config = dict(
    num_hidden_layers=14,
    hidden_size=128,
    n_experts=64,
    experts_per_token=1,
    d_expert=160,
    d_shared_expert=0,
    hidden_act='swiglu',
    moe_layers=[4, 5, 6, 7, 8, 9, 10, 11, 12, 13],
    router_score='softmax',
    normalize_top_k=False,
    routed_scale=1.0,
    balance_loss=0.0121,
    balance_bias=False,
    init_std_router=0.00979,
    lr_router=0.00126,
    vocab_size=8302,
    norm='rmsnorm',
    norm_eps=1e-06,
    tie_word_embeddings='early',
    optimizer='soap_variant',
    learning_rate=0.00337,
    beta1=0.95,
    beta2=0.95,
    batch_tokens=65536,
    max_seq_len=512,
    train_tokens=377100000,
    max_steps=5755,
    dataset='wikipedia_en',
)
Below are experts of layer 10 (counted from 0) of a mixture-of-experts language model. Rows are named router (the router's row for the expert), gate (a neuron's input weights, with its number), up (a neuron's input weights, with its number) and show model dimensions 0-127. Each number is 500 + 50 x the weight over its row's rms, rounded and kept within 0 to 999. Numbers have three digits each.
Before each expert's rows: a language model's description of what the expert responds to; "comes after" lists some tokens at least twice as common just before its tokens as in all text. This comes from a sample of Wikipedia text that the model never trained on. Tokens count by the router's weight.

# expert 30
Pipe or dash opening a new table row or list item after a line break, plus naming verbs such as called, renamed.
comes after: " |\n", "\n", "\n\n", ")\n", "|---|---|---|---|---|\n", "|---|---|---|---|---|---|\n"
router:548476441470492495430442495583436469492552499570488540537451554486580520468446451568545429523514506593503541507487417515454463402508452521492484558545422527515519539412539563486512543447528442443497488562520478470418526423620572524536509487515486513454553378462506554604487525488499519576572518552455433384552417497505461517494575427495498560473406460586491401481525561543452533508484
gate0:542495472600525572477467496450520479539527530484537543426479547441486432552549528567546506540383385492522529518453456521503462538470558506461448547458437435480540480629563446488543533538507443580548438542460395588502473503564466557550496522488595489508514382532449502538366491468460453535516571432502457571528424533520479473634495520463520499567488547452458505436515501538470543489562
up0:511477460411450539525511402521434478565437459467480413562588558562533608436447465499573504493498546494547453519436492497550532570487472502485600459526508514537537546456483475558445478493486413530414600448558564438415549493448507458466534400439451529510541569428505530553501523439570497525546473515462455467550530560493471533455477464570519540434571454582525474438465606447449430435549
gate1:449493596511413469492487577530505599488488456489554387396488472398426411488543531488452490480541495465458569524533476459517537557457438442479410438533459465503522468511626441542601554434472422556505503484467515486502480494412547557536504494480519508484492450600508468505441403463497450500529433610481538470529542436481462503557557462496432531609526528546518598556497567512527486445463
up1:502527464489585542507540373439512360529470472539454588547503453593588566492446510492460520518466518525501409471430537493418473476470452537494515600428462503432520608532379502496422490555546571425491509541556524496492462437572472474462458450517478480590504507435497547526553552495549521631533572444505481544535488520544482537506442483453543489454513466417494442448500460558523476584540
gate2:477515498454487547494494588576627491545434400440524516561500535536537528464474485516518576519529491616477509558448507580479495466473505479499501583552439572573386541396441559463496384502435453489466448426510439518500537407549551547492560517470490571474344516574519478490468548528489432473478514500581512534607527449484450540485534462499489489559501507404505501451489536416527499470516
up2:426472501585512525506590439524429431429485460546547566528518467526396488467548490521501419408510433443495497508486502565524567584512469465510533560489513496489566514443437569502477454446499460498533499455555523455523512503499448569573545503442418516419480456494436473495509471563584520565615558576482511461467578553508496495529602382468456511452502493409569489474360394502467456526463
gate3:465496517549422496510460510518470501540648494527507583442488462490495518464444526499522482456555574575508512559451478507480521436489480386423435438599430534525424483490477472481499507506518508442439481580531550504503539423524523511423515529533508485458546461453529485558479525554486438503498655526444479530516580443500523431557498536502564451559661554420511549570548512565614418498452
up3:481549483509435465475410500469466528606644571548595510463486384475419541471533600430486477497589509549562516560503549464429455452490416477465450462520511528476458486463456513492486514481490534551521571548424518498481486432534593452560531475493475529525444571516431474556494533511506520456544634630497482511547450375513525462521439534526430483550539517501520501485558455555590453486497
gate4:481481481489481549496550441548563525487446485544450437486483484597468516530421454518519489510539441483523472415569380485428471516465486512451404493490553547491568513441480468584546468530451556499511528449522563555478549466504577546459437511571519560532523485573532502576520508509537491466534376456455448549589582554508493566498594350463521511493498484399546589487515623603528530533482
up4:445430523485462492499584490541526590452494506537493421474477438626476462456434470434475497542539440464575445360586433521497432532417438506457450499458491569418526495485460449570602500498466499537508493504523535527473568506487570473441426524526514550605541530556484488568496498485541506497508385498477442473575593490438459550564541383493546505475487515387513515483550571563517480543510
gate5:524536435559545479532528459475506461467506580605502498619509521468514406546487477566574535529503545508409418588491541541402520566477498424471503513485518547551533493415467495552512442522449566430574527585556619537556496455460560598523442484480478561412554536526541447506542420449589542539490439501550528510467525435472443512446562489516451493443488533477524514396451526527421434509551
up5:489523523390577437454439585435490521514532491475561580592464521534457460436492528398433446444498473497558512441496528444561564405537525601493498476593503482527555522570565432450380516505517480498501471457488410535439490541430398483483582508558488456531455464485482538441470500526453410411495557419512441502522506539577546513515420518509487516454544452524463450482564453524498582473412
gate6:485585456508542575552484539479603449462443465514525470486486450385430515458540500422488552429468437536467453468534578453508506472468455561375420525427476422539546500479512521485472455440496545439505398595396460459520442444437539521460524498567508432476481474500404482447505482489458553505504528529552634546508487499416537473545466532545470548598469455506567501569484545519432537592516
up6:516416502484489437443524441528380637484514522515477562494514543618561515579510479552521419569501517447533490559541392565509497522503532452571535452549532555496458482483522496507533521539469463557541608383584528527475527564570467530522465496455530549506546507499603474467517471540484413525517442460470348512482527588535438513460515468461513440408518539503419502424506465489546441454474
gate7:538494491575533414536521626506548512534488519518541501538476567502596449436499471474421513494525438424412615461465438552480558553487496564386511515532535498627436507392450437540442530542580478487504503477537455394565549437495558492452534430515496546474478631499519556517514450458484566507524523455495536534539471538482549465490471545453487412491573386497484568493487577498489466461505
up7:502482508563581544542542469490509459486510455449417546437429553381548463505477492528433488624455458539464534497498458505543515488535564378521468439447542492477481473583404520513464508517512511430479433494510554474463509488406439415531510482514553537527390478609489491509517378496495458594492460484409579477589462522529580503457527419458538515430464452507511567483562560439436524428468
gate8:452490552547575610487426460422483539495526586492541516490544540543585535561592524628554465553581574557486481457459433481451451454507510549551521516522455454428470449535595504581391442514508496546483479483489515560472471518471439468399530462442483460489527465571474524581511540597458489605447538510525505503551501438549484558411418521477509511516581450497551540426461480536532562548554
up8:467468527510535504527491502494585526541498496478518570525464483515546523527560430564552533542555534514518552452560361572547440489485490552555534504511449480516530423428464474596552495575496508515516526544497454547544529586393572427459471501441518568459542402539582512584576611497507459578540563441520499462556535512499525463452410575524504564500656554535510492487515483426465499589545
gate9:483438543455444530397547521482488539565487490520562501508452492545501441506553355419418487476534610485465467509546605485414486579456524456496411508503438464592589599492566480424433514494505455530413509514501450598542458457510457466455523471456500598578466512507411502488502563554513482545590613501468525417489444522466470479498471510512552512497437516513535495545522506596569497557512
up9:478554537472575437518496486424432521450547552520367469490517549554535468458446566553550556536546366510589507471409493476574561475536523573486499529509523549450506395464464553523565535526435595496526499455495457484530578552571525548531492507477452496421569475474526540578576395450483499517487342517508421549528482498475496534521492553449401461499529444507489515459432549531435494446500
gate10:479469484454531471508451478451512461450555432403619572455491477538493502508378539526460422533450493498465547399531487444490500479521483525476509472416559447407523496551438530611516503466492486543538386514503517558457498518429579537495504526461468539508587580426447588479523515487479630510552536486524492347472508496483560507416413498500457533457553455440513529429542468458591494532467
up10:505441591411468492522455488456491522486566561517416449510491529475515521421481569504420481481584444488449464451523510501483439446518553572474528507446509508481417495435516486425579539482506459433491404504445497544570332379475486499470530405490486489581519506491529418432455456497442526551512596551523575463408450412532505487584434583548556582483535499534535516513489475526451489562492
gate11:462520431574544512579453529612568424462525423459529590454423384507490520424471507481432457512605573505538520464525462563447535467496502494467484415474486467469474490585527533528511530599549460530479528529491567520563494530580518417454526632571500559392515553460544549542521491526413497502545449518488466434522566503499488527442422474563510403430516503433559475444480538557521466472470
up11:535488590409480501425546503467438579524490571499459455503585590476493457525519473564524556497376456474438423546421601482526496504500512494534574531568514550463557515386471484497516446339432483456485510482530472495406520450415544611508500381428524473549437445507468469486440483486555492497467531508504564508481466528501539510541570524442468559546542446543473560551466488436560548500538
gate12:492449415524475381475574546473475549445484440545468503477534366536516510535432398575465512459551442463493552498524522542541508459570467418541451549502583542525518513479541439557482497441488422529516453453469515542459551390500536448544461513502538469464494617489525562477567506471447508568537520644528570547492521416517484529466452489478507495429401461593407550492507513454523551596498
up12:482415499498552431460554496475543509522539448550446500390544514569510566491499445489422481460561579431530467487543518468530564511539510476614527523482511573481521531461525470555542447489459480495498475540523451533386517400424566462571445467534457419452474587508513435597520457477525536559510434584539490569418537570515460515531462531432560427374459507522399490459451549580503571514545
gate13:409462550534570474540425508501449526521525536566526471465434552537429545518486573619517543508472541536567537434459526459454486505548448491597501526411494545490565540469540554489514549575529512548542471505409613452453435553446562531531416407481478602521490530427456523584481453492567548465455515570476508457515524540454450513537366503389427478452495483469487466437474442545566459516534
up13:445531442456473470390523479465508489461543460487506492458581490502525455485652563476515531488508506539520509511559559610526409546522490510411530556426499505383513547433512510494544526428480410465468476512498540512468474501482401478484522542583515457416405537430450482411492419491485531473400512515576543495438482501454494619460499493576503470438552473557510573550535498407401465451450
gate14:510429493504522575528596573619494426487411395467424541409534548480442545469457529504365520556498470553481581527538441556526526531456466480527584477465527485488508484548463468498504486426605529437405476436551519555525502467488506500498631522562548446423470438494543515519515521516470489477467522455505526472446515512463530515531520621437474571507536407421562472555479540532597542540523
up14:392467530497460472559442396467569556483572607507572493606454416480565481492500495397581457502490536470489432510404546472504453463573557502488444522532495486466602554450496599505506476586452489517548546561452487487483472480518471483531389448495528431539523497498526527504449473507556581450505471512531470489546585505509502540434553371536427498541530597601534569437538536490473459509516
gate15:482472434512460476460480514422523523520523479542507452472478526536492530432562496453445582440546520509464539508458484532493498456480524579498567480554539481442499569536551490405524568505464564498517494407499476529564468541453494444596514537532573402405596566350567480407490493518501504482532468464602527496493432532437438480559479520531518523664563619503578515553511537577501444519539
up15:502537557467518508561456493584496482515490576463529496541568492562524463563479499528536457585459475568600442460650478454439490510464479438504468500442476525518479485530401519572469476560448509467527544591501508481509529520527493546446487486482431595574427430612472455600474592501500481510463556526451437505545539482573547467464632519482561482467461464513453582470517500410599523416425
gate16:418533509469425447459486466504469575572539489459550512436437534419473447491582431449488524525474453544475431526475514508515527557418452540489483463581533447411524451470529443506483445461440516486565561483492483480433416497450522440472443498400440477541527495447375523557447527406524465502493547422469543530549429569517519378525452527517564528544570449435512466544475548483396528496363
up16:459388541479453416481528573468457519494515450543454553448512482543506483543463537470576523484540446544555527495502407533534644491596558457444443542461505359427496482473543493553561509465463556565541535521560479494535481516509593515527457559505407470475568480454459453556498466474607456436440599460469531505400473411546510476503547511557546479532517550449515576409555544543506525446533
gate17:499558484468516535532451535412405503549423503529432466468518559508472432501410440600496483463511461486529593538598592535515484462457473460496457478462381462480529473561536524486547505483555427532454536475492449471496521605534460477462471524568478554476476519505548574537411497502546509457627521401586525546509429488497459431464494499587463521381422469556537570553609445504479546490532
up17:444529492490529539561473550442434556476457486516428457548507511516450413514439502593444489533518452523515598488527493567529508403453485437508499553442398491455546482562542490555616550431559473553467453550479464482526479486508483499459526441609531484501417499542559558507437482463501512396613498482642494524522448445561511464506480458567440553381449424458541549516555402481456502498479
gate18:497536436581430565507396506508618467560530550464476494521491408494537456494382475433493485498419605483521429536460554474592444583510533627472416553563473474498529475510457566474443550437433565498538468509505472507546527482543536515485468493482488428438410510498448530439428444476515449456459509484585572538424514496456428495484494460363510491512436587465524452558518526491523540522537
up18:557555543534572540513524537532459405453512507577456451485493492513510575451498519585468481511533462431454477498487524504486424601493544528430474604446536578509603468472511433451455557509440555491595458484469504395363452468517440461532569472486424414362451449581437536494518476517487487464438500512469532436463539488505388437457536500407482454492423485504559474548464515500536545501468
gate19:562454486523587485480606505557558499471566495515476541484542538555498541436511515516416473522534446503550463431501491566530589493481458463457551436487393538475515551480504473442465558525473477584450522442487424555460453499511561598428480464585525579594401522523532436538484521408505582524558593487523444477566477547464464487474533543499480480385577526506514550604435580441578494436531
up19:508493476573444488539403614392418490570420537457398434428423503574498557528495451475551542450485546522527516532577570458452463566506532529525469538474571491596503542522551531473531473432410536468478498591458475436458585475456382575564526468434488426473577511473499523461446498542541515482517414559531556478460512524517411553486490557537561422503504486496482493405520551540480463473518
gate20:619493539561522469476479469479483507549525518522530462574504514539512443487503425469510501549544552408489374377468529474492464565454431481556453561555425437486499558469498374401441536505525515515602445446524482583517569611550527452579445488432442539556576498496523556546386476469519534485459541455549437522561527477432473532516526479489456409543516536507463438510460423494444496489465
up20:499471474460519381482478486507456455589427598534492556431494561453503470412443548464525443373401513600448506585568545489458484538429484483383485497565527571578532486526559592597487419577478586461493507480514441498529527519480471499401504504552445469453520513470501472530551520563578502415503436502509456566517455453529524552490419515469526462447525556512524569467511512471482563471566
gate21:424556535542517516496500603505512559565458493559539472524409486443487552363477538582519526385484468503480430487531542431549596543467496446563505521447482525542548557454494596439434499500592431503488551540591471577521493467479466517447461458534520493613516553555522568552423480492580502495505517526461494535566606467469569550490473430510470434528484541482594510572451533498521404488435
up21:527456462464502498473520461509475499482463495497405471523585494534493429555446490389508400540488541467458550532464517555450466532521516566483552550560524480470484459462522371528583502532403597483514516503441513393494532508517505494559498514491454535393444456419515436436589462487410504467589541508496523428428420616495477452450510592463520566527520388541460461442556441437545457482544
gate22:463586524621581549606475556596517470532504445499494431460461475501509435393479509514574573487404542494423474511524500544506454488393446468451417514541479567460521465507444521449486524518575447435456502502532559502491605474509569545563561458483482396601562505418510532462509570533513468480567543436481478568559504534494555421536582492507440493518467451469518446592508562558511530503523
up22:492472442445432431389484462389495500467472557524535577560423534496470576526504502524407434518585422454579546495486490395560567507614517514534595519486550460531489542550554488559513487494441592563599470452484423490521420477492453502552477550460562636399388467561534493498456485494482522515444473561520508463454511496472486605493452468494510516523496484506527549474501438436525511533507
gate23:494465449581462535509489462497509522523477493511470477439569543511534442492487521389507465489563494537483461504454444471397536448441554438481560509470503446482558520499397511523416473453615482479500497521483628507432521505553361538558537443530514532446449516658568516492513525493451538486589469502431437460491548531550497461539565536521479456427506526495422491460368498435452594529414
up23:503431505468541506437495550485629516467523585528467550531475450493475553491611490581451494432540484464413443477506635485562576502487417512479489533514518527425413520494400515421561522482563519539577524565460444555554404528452568481478409550478442556516433528434487462534463364497532516541482535545471522521474454589487497506519470559500454440514541495594484456581525436535537487507549
gate24:483552510482516442426604555528515502602542548480500458566506504510504497424545557528424569518452542433437519557484428533420443534514545483521568483499462550450538608497577456470506436510465377565581566519573526494509545486359538548567462542546489527487493462525576482541498523513468516505477456591407530370440577551488544543473573570506513460474516449495460494485456419511552452513444
up24:551451438487564457462621519548552512481484528495569504508518464436437585398608519545496539459503532518404517488528491572456452508481527401546511422447428509454588437482532471467528491481454516467568462530464558584495496511421516525546476630575598478517419463537505411446467512505397469500582485630480522456552527575441531478439539526501484509473453473532480458430461463476466523476440
gate25:577493522477477549601476491489473409461395513465541433557424535539538483453440468423498546535510524510425489493537498525504484505486492605422473450488464489573582527420501472506557527449497575538561478517471490450460405503519598514511484426548507540502516461440579560474327521466563469541502523432552587485445544500517434453497442538399456495507465599454494438451530619483478520543525
up25:420525448534538472413498519473496607557593473537483571489545445470414489591603552499516438417467495492552489573453549492506480486469442417505562550525519426508480527525455536508467502564524453500572543448512505558583618511486420530522569522464480556504530576521517454550653462528450484461452519582456432551575489498485535560556552430577517514500539468540475529470453369491509512455488
gate26:566517462437425594446532561539428444497509508566449471490501525504458549522494649464558587578482520493438564491508343452510503487534471450451435514456465509503498493557534454487504510469539554506500460553408530450596538437499555541476508485520553550495529481482400517490517487463504565468520439507579509436522456453507534443598509513477518527516490582409394562526457461467528656491434
up26:598520484455441579388541570533420415468513499532511477448521538475477557519484616475492585565448494471468521477495396427525485480540478471427472476439425531448536470606503476503498495485547573496513466546419540500548542487547593527453497493512554486532508500497384526492518461471500529436508445516598481429535474500498515483586525525474525535499481599403390546559433484464541637523418
gate27:573632554408429536462481504492565482478495460553544369469538440450499518596440462515425535491456436528455576584535444525402522489484480475455483516496419426521470556544491469493466504479526537484488552585501550494549566518499510482553517448559532469509531455560463406428558456562508406482529616515500539493440440472507459430482584612517510492468433592461542522498436552475528524564524
up27:497665481494441487499504504506500533550460521506409510495495589474468439595528489601485530513433465450408508636419542509547522478444456504496472504413449459648553438428420505466440542465577537477490486575542542535536510536575483479556421448453549444515592507418557496504515520546553449551481482530555491530582503514447450441485463563483439430525524523505552513555510527482481568529511
gate28:536559542484550524466486462573499488448457426559567566398480523496405463561499490539476489580501466502443545580494513403421541495476560396601560456558516485472570439572538502516460442487521597507506549541531428503514491556435486481504479435585587503467482530480440478493568512571459454623577444522505492496555518530583451468413512510433432495473508535464474466441485553465510634559497
up28:513401452542444488545471459455500458584557510430467413583477517498571574438434533426518470417497561457558486426525422520459440501519452578464435524475462560534409518462481496468551478548528483492470461537462568511474523507564514505502466532458412459491512498583532507507482472411548476450433555477516509563406422406430574516531457486541560444515405458604517581582438456491561412492506
gate29:518515540558491531551532476463568441533460514438526444520508596471553401502454501512480448498494496476535515461477556507480498468476416585404388442520550443490414474446510468590554492534491450530570565470579564480479503447528651490493463540494487564531574534531568514480355508488497460483539586549533548536424481567506473456492418475514500535464456550488472520414553498595525485638457
up29:512573499440464470475464502513400535478465480510515616535565422606419507500522515389490521480520548534489425573492554509491508439551556465506561498552498513536502539497447590385416450487449524544440479527478439428553453462501434628470502495492492420477491486514525489517588441505515517529479458506482442436543474498455517568445526505452449493618555434481500519541462594360467483401547
gate30:498550590518468610568441471505568508464485473517527480407511461513460534488536528600464492478468434515452544555410447454490516374607476465487530550456464554537504455485485487565469526537486556507431598600557504508521489509546445558541497535542548605504499569564517524544480523471571458510602539493480463474567494461535472515480474546280470467500486529518585467458496483477419534505483
up30:490513566542436542571439490548509546482475567489478501390519472449522523474490513622510499428488458504464544469380493476482471393564473435523511545494472572507499510471557500563505533567482503466396613509568490543554442472566428578557461527512487641467477507462472555539474560489526525542604547467417507467501506482553486465457491528332455427434493587527504514416540517507485469503468
gate31:477491489471577505484541447493457453462558425481579556502501495557575453522537520501489562464487559489462533522521388491458461515518652464437507502503467521517562491511585437516503419471513495487425425540475617501437470456431572423612492520506502445603463520498477402528497493532531493479517513480430523440464400463583449640490451497494488517457443574496588488506598460570510491425534
up31:518455503530494438500399587520540570575512498522465526416450395500456494481564471498575474455484516523488510434508439535531445486470516475542547460523537516474401490563341528440540476463452515341531519455540553516536485492533515482507495566549558573501491593497506612463495521479468520451513351524469506599490576541492543474528552509432471456562527480531436548457461607508482561538459
gate32:542532485514529437471461492455471431486575506542482520386468476457354516395433495561502566462567416515562478480466448535554495522445553577575580456515444555475470472541511472498590522542396492535452558358465458563575501517462494537554475482488477533473465517416491420524543476452557476598536548477504562443502453531447472520567481489587497519562580515508496573540527586530473435459495
up32:507523549635487488414566606488458470456562467562439459435469424433441478486502515574509504496419482515518440571461490562514478588481549539515454534476555514508429540550447534472504517548430486585423449404500418530508484553440409454603517470467534548464588576437535423484498503430528527593508430466537456491460423534424514480494439511477547463488555522503515501517552534472426405428499
gate33:455487459525554531568487489477438472483461445514617492442391540464488425563523566546436585496427508434535471524480490452583482609483495456401482499488405500485538556506585541537488440488491479403491382524448544496523505465495539524509551465436555515513575449408390572428476522539558566602553464432481516475552458560488514420553541472429514449506517442456494472490486515458591544480485
up33:528437544454472421435459489455506526505513631575396557535514467558548581485476474506531437426586553512498504499516519559457551422467537563604532509557616514545432510508446436513454548602589506569462559478564518441545495574536434537442484520588459560426435469558543456466508565496414487418471497553553480527465533460545540568465493539526463519501456509470570501537443517545455465537559
gate34:423489584457421501406607522434445529601496601491543629559520530489478434534480429547629527535515533450506472522500479464475518437432449611483480495513411515437553562502523490509498513552549464474564559549518502481501592450493540522500530457452443451533450517427496561507450483534522498550513545397467472484445572444608430515510502478500482414553570413476494493535539541416495522507535
up34:532509506542565478471454424516518533463442454440418572515562462508522441486466623478384481571512518560483519499396557517511544488567557458490460527455558562498451524555474412395503504574432488502447508545519391425470358469540401514456513490499388483480535537463505494480507510520485437515498492517490564435513551535495490590527471521518428516414515592501491389468607504461509452475471
gate35:586486508434477524513410387531526515484610494524572458375500512484544493515552437475421547463504433455491475492538416545465465416498606420510524441468444534452470479498493584503483425487454523472446559552472562487492488568466471484460507470513502498510483445536381517448575538463396583622474446460513517525495497433537520574528457543396438516545457506562517559504527545492439439573555
up35:482488479426371496535562442535652463451553511545538459475503481505510529528539419469459458493478395513476413487564398505523516439522550479416541490491444478471497468424482554529565466418443421547508528514503530474485462552419477515425478434510517436530526508567520538358528492519562541601529507573514459518494560398499524544472488547418547565431513502480491460478558460479388493524568
gate36:500516616561512466481483599393470522486507527548475545566503586504543450543433425471468524511487491590458468548553430520600446540547503623471620446473501503489435460445443538410438509639489534528523505511462470446432469488478515579456500558442497551561511552482530446426501477511458531538528501426520465491588616528447538451519501478497476492472480495448500469522476544545367428492487
up36:485474527520506543533478499421531550521597508586466459502424510455456445551504499459441460430514393437538507449436517533558435416472551493497550467580504553474541395582492433591519493557455458502523492547557539498526520594500540564516465522508378433488489468470564488502612479532406499575470559485475512434401549501485578503593461367499489551520529523418492505555590478523493500481535
gate37:443509600447485563538524539561498508428484505521469366468535558543549562515575496546499503519507551484548493500525584475440566505517513462442504514354512540483447492451448514556489509471378476482523437459525466501522481541628400474452563425479445477543499412604604557459498451452505448494500466555527518430497512464499507514462503578497493455461515342457485455488498411508520507405504
up37:600508469529423515513520425539552506512547462530522507534443564456390504506555409501434520437582549560465485498564448542445557517542524499468504442545396453573455501577583567533544436541460453484484541485468567561561548586528497524503473560540485639587459483477496420528493535552502526483500516499453485399433470506412510427468463444413482513444473560550545495442410461583513503533448
gate38:485500412442472443575498537498474507337460510495512512526545474485489504570464533508450588473490568504610584497606479541571566529592465429501541460417469449585507619528498498386513484513536476461520472537473436540486504499491440416531465385432533452490425487512411495524451498520501530491480464508513578491466506460501479483480494472453573501512434574592390545544527551446463568501456
up38:436491475452602418450546531428494516388532505521398509559558448485567529437438563503479497421488657479500584576540381543461432506466549591557495573465541404451481504479473479321483563529457557500454517528498524505511415478555519432458528420482579527527466573543510481473470478479505530497492424492515525475545479529507551514431500492487477445529444487527514476537503514532539432514515
gate39:425562421448369548518540567558457436462517439513445493517464547470396518525563515506532437525523455542491575492584534483515450500406563556552440432520438475552511463504489511443433446573382469505549441507485544407487495441480534497441524540474441485530472408474529510480500546494440533491480403543494477566443572557534500453533578412599472478522464554451501590535510502623526484526465
up39:581479543593570469505421373429507563537494554467465480425553470587514457472514520488495484449438592436496488485458505518467489527559522467449633470481640504453454520553517511521564567417534511499378511479539442516497483582487455543499469549536459491415512496491477505533478490430519506476472585538559525420520416419514499483521418580415518473503470423497518480411477498387490450500540
gate40:483409469547500471476447504329386491518479523576469528536494467483619586474395542496506524495533447514465448511455477531492506528451535559548565500494371507544415483500562528400479606531557558544422477436549401504461544522445521455505474468552529545505572625449479541504479505496516569513465516429484456567427459561533452444486477574491534554490521526571468530556522535497489522526514
up40:584519542501479455494471486537539541491481512520512490535522599398488500522656494548493515545522471507475510480517470507387532484520550486508439505506544499438556528531474507526463486448454498420395579529482509609573406510531489496510488558450520424543537428425543393517525453538584498587474614447579459559471517494485544567619443504476474454515524472405532419418493492567490499582551
gate41:528448480523512452467462555491556492585551569622476477371613455601463590442369465501500579519523509573598529474426493539579436447569458557537458517503474587493491529518520448563544516436474525491548573521509544527555464529570488503468478452469451544584500485555531563516463583486573464538437502526520466570502553509431456494562445405529502487513516600475532523570515492504466489516477
up41:480566543506492526508568455537418514435480456414520569600387516399504401545577514493534420514528534441433398523599515484414553577411534431522514487481472436526489487445503504436473509579505506525450470465522447469441589486406491542550477531548496509400482477445515432472522408537411551478519509469474484409522447470584512529459518611491457506479488446573494514451462533508549480459517
gate42:430539483528540519446491457421490531531499556553585522436512496524404493497513605525522561514502510462585516466542475440449520492561470494479488591508592543617583435479394494570462532456437524529444531540521504575521559568449601468434496507537545558393487500575471499556525491513496527542439424535514552526592495501500481593449506514531493536593539493568526550488586617491484538564583
up42:529490452551538475501512506630412448514407434527455531485541498488517487555482558585501455460573469441512573540454478580397586517491536458436514437500500453509545555508595486509506435463540487507529497463454489498515404521564459523461563605463484518432374500464505539539508526544521573502491547526483427551524610446564505484571493432492456533399462505393541436591550516571492507536571
gate43:403535532519570408544570556511584435551487551562467471485572463474553504424512547531563497476484560505473545493544438602526522487480477568614587379474537462488379480503542493388491439468490439425467494558458423444485529420410576518504464458499514544519417501467618534512432511506430458527464489447421506564497487544506477533505474423513484442508535563507451546480449474485485564482479
up43:560484554459438552571476527534451475534474478582521570441366523526452488587421509566452484504535491455531391546460583438407457500520483495433474555515427534505584534475538495554525569563606529508495551437437543529459495573612397512525534569511481483489489448495422510571539549558495453462493485534557514362540518543492514496514532555551472490490439498465570471557539437540539411511477
gate44:542506517483446530409498501519539410453571632503443561494510405379577530486479481484486509487449544514459314541464526512478476503500552471415544502399525424471535443463429491515437589599548533468556486477558467485541531537583453556509479463451455443440495514601523505490565488492564526464412594515458450490542476491448449501530493523467450558506525519470506444570494429474572499512528
up44:546461502523444617444441513562570404485584557446452556447475467379584552512512500462530576505444554545478383504517504570478479471546585438478529511431513438483461478437495584544495553526582497467536499508544455424539545522536540582522416482519543409476492483609520466450521445477549468473422578546489483502495448493459526493518497561453490537461525491495500476605524390477562540528597
gate45:525391535555614459519603517482507518539380506469416489501501535465516499491470464573503569525484436518568442437461410462515501582493469448465530554506457491421467464544386446469525446475446533482518463442549550447470481548466532506526549475455600512484432572488516451605548493614496553437534475604481577476475494531497456485492550580558532420532444458506461543433478468510455396453457
up45:551513512596526501510472536586499542482564487487441465450495420433525510530403490540473560432604453534454483345469476539572483497456623555453356568485513501513562442441435493504503447447572489571588514492457499510471508563399498456509483516531509523554473485508527452523492445490475581525530494508463496569518509444644496486535487450472562493491453522475620573419533475536475465507475
gate46:490449435539443490429555508525490591473567480484498451456472493562603482432514550483478473479493414549536501427576447470542528400434480372546509480390441528590505555538475457552530473530459536504448363495514547494531497520590471490465476471509542496513506549586442431418474444465500525657455454558494500545469464488453598486435514468443536535491533456524431557468564451486564478530501
up46:454484502531480496491541473543439527436510486432450415529474475512500530557540591505353469512465477492469473524580479449546523420526470572546413468566543459528500462507528581523521407541463439492426515586536556488474487537545456459511434501466496416515500514510502514345540456462478448546469459647453512455459424510578608478433479420510562469521509528576488441410411499504537455478464
gate47:505476508501441441539492468496476476539535535561449517537485469551531561546494545480520550445479481544609464575395549522463578578435422440469466532557420548470545469551502462520388489500451548486533433510520598454509527529541570570477479471482378514500489515464513504635498502565473516548531616505522499440498544476477486540558385482441456495558638470520489493450576527595583558515501
up47:478528503444485535475570415488573580529505484443511447485522491524531415478548532498473468486486522469391470452510465456523526479526610582511458440468540425586508506395571479494579513451554465480456534438511409497485506445520452484412517551467579536453493476486508489462433487448570474427391405454493381568447530531514499480487589463522494485407413544498523448573437505502403387496531
gate48:468530479392546465544518450436479471512446457504443477414543542476502540448518433519554441528538562516521458539540478585609521495518505514401454442502524506589567540503495578511527505564529531511499440572508579530466414459530508479480496523515546488437486466491538493511508462545441439393423408566549478459512537500561438592542439526461502405524391516514428446514540500440522674541570
up48:517471532487477449382564546547528469493439475470462497518507391498491614463461502513420527448514501575469434426501439455556500487459553471442614501423476477400493457559499563490537561491437462516573545490515457427540575461381479411559505429552528459497460486513523483350527549479490430488520494458464562466507415496483592501457535519534502524484472484524540436426497449389539583524490
gate49:494492568611446504426537485428485554460429526504517497472477513449511546582482579523473526382470567510519513542479457488444605464466492519514381542489528552415429572511489489453457547537423469499477465526477429508555400579555512534510455483496500561563458437473571463564507502526494424441553534397478415507446483450567515456505481542407458548512498449582611441531433524478521485489607
up49:413397519458585517556458498543490519540638521598512521548548522504556422454447413495470471519508433446388550544496549524554410542442524508466604437552480424594561395484531486527519469541497481485568530498539521523421591470456491530476490507478491428357569482465489508481464528463497538538470492538573544534528519518437535487560543454572544482560503549473456553564588515518544489531501
gate50:399560426424563437486450488543449456495553517519564519483547497483538636490492510506607502495524488504503561551448510424430574515442458463516436556517487473518618491470500482496499400573553434546480508532517530507436484460421553473432503533448550421600474624475566521558449510456542479482489500521504384512560417457467494507489518487582427596473585555509456548541448534469543503534538
up50:558528474552425519497501517508551531510487526557510437542491590514559481495454532529409554512454590527539518447508514499420496573494494512484499512554557564497375413460496381506489554528526566449521464514456511426486459575490427492560452588561475538491429463586470547455481498535443583544590420510461629483599543463498440517455423562420581510507459501560541487498611507482541439474490
gate51:533556525490425444536417518517383500507522585553546523629568536572444394551451418526468491543492444465477455495567536560421466542473498589489495533490397544441500557476435489512426573537449478466498542459521528441501527448485556602499513401472475434516515494576509518537491407519535512427501473552395380533509460484479570572415482518523481556493436478507504531562460494531499459454532
up51:566462501481637510426485410512637502466462525507480595476494504440471469447563523495507474420493569539514523541441496411546535468492436362553451478502603522545520479506492492478554457517504601536604503494521509584578474563446460547511528556492514530454495423461573471422511577501488445538533540450606564462467539514485466436538479453427458441498595505475448470442521510517467576460496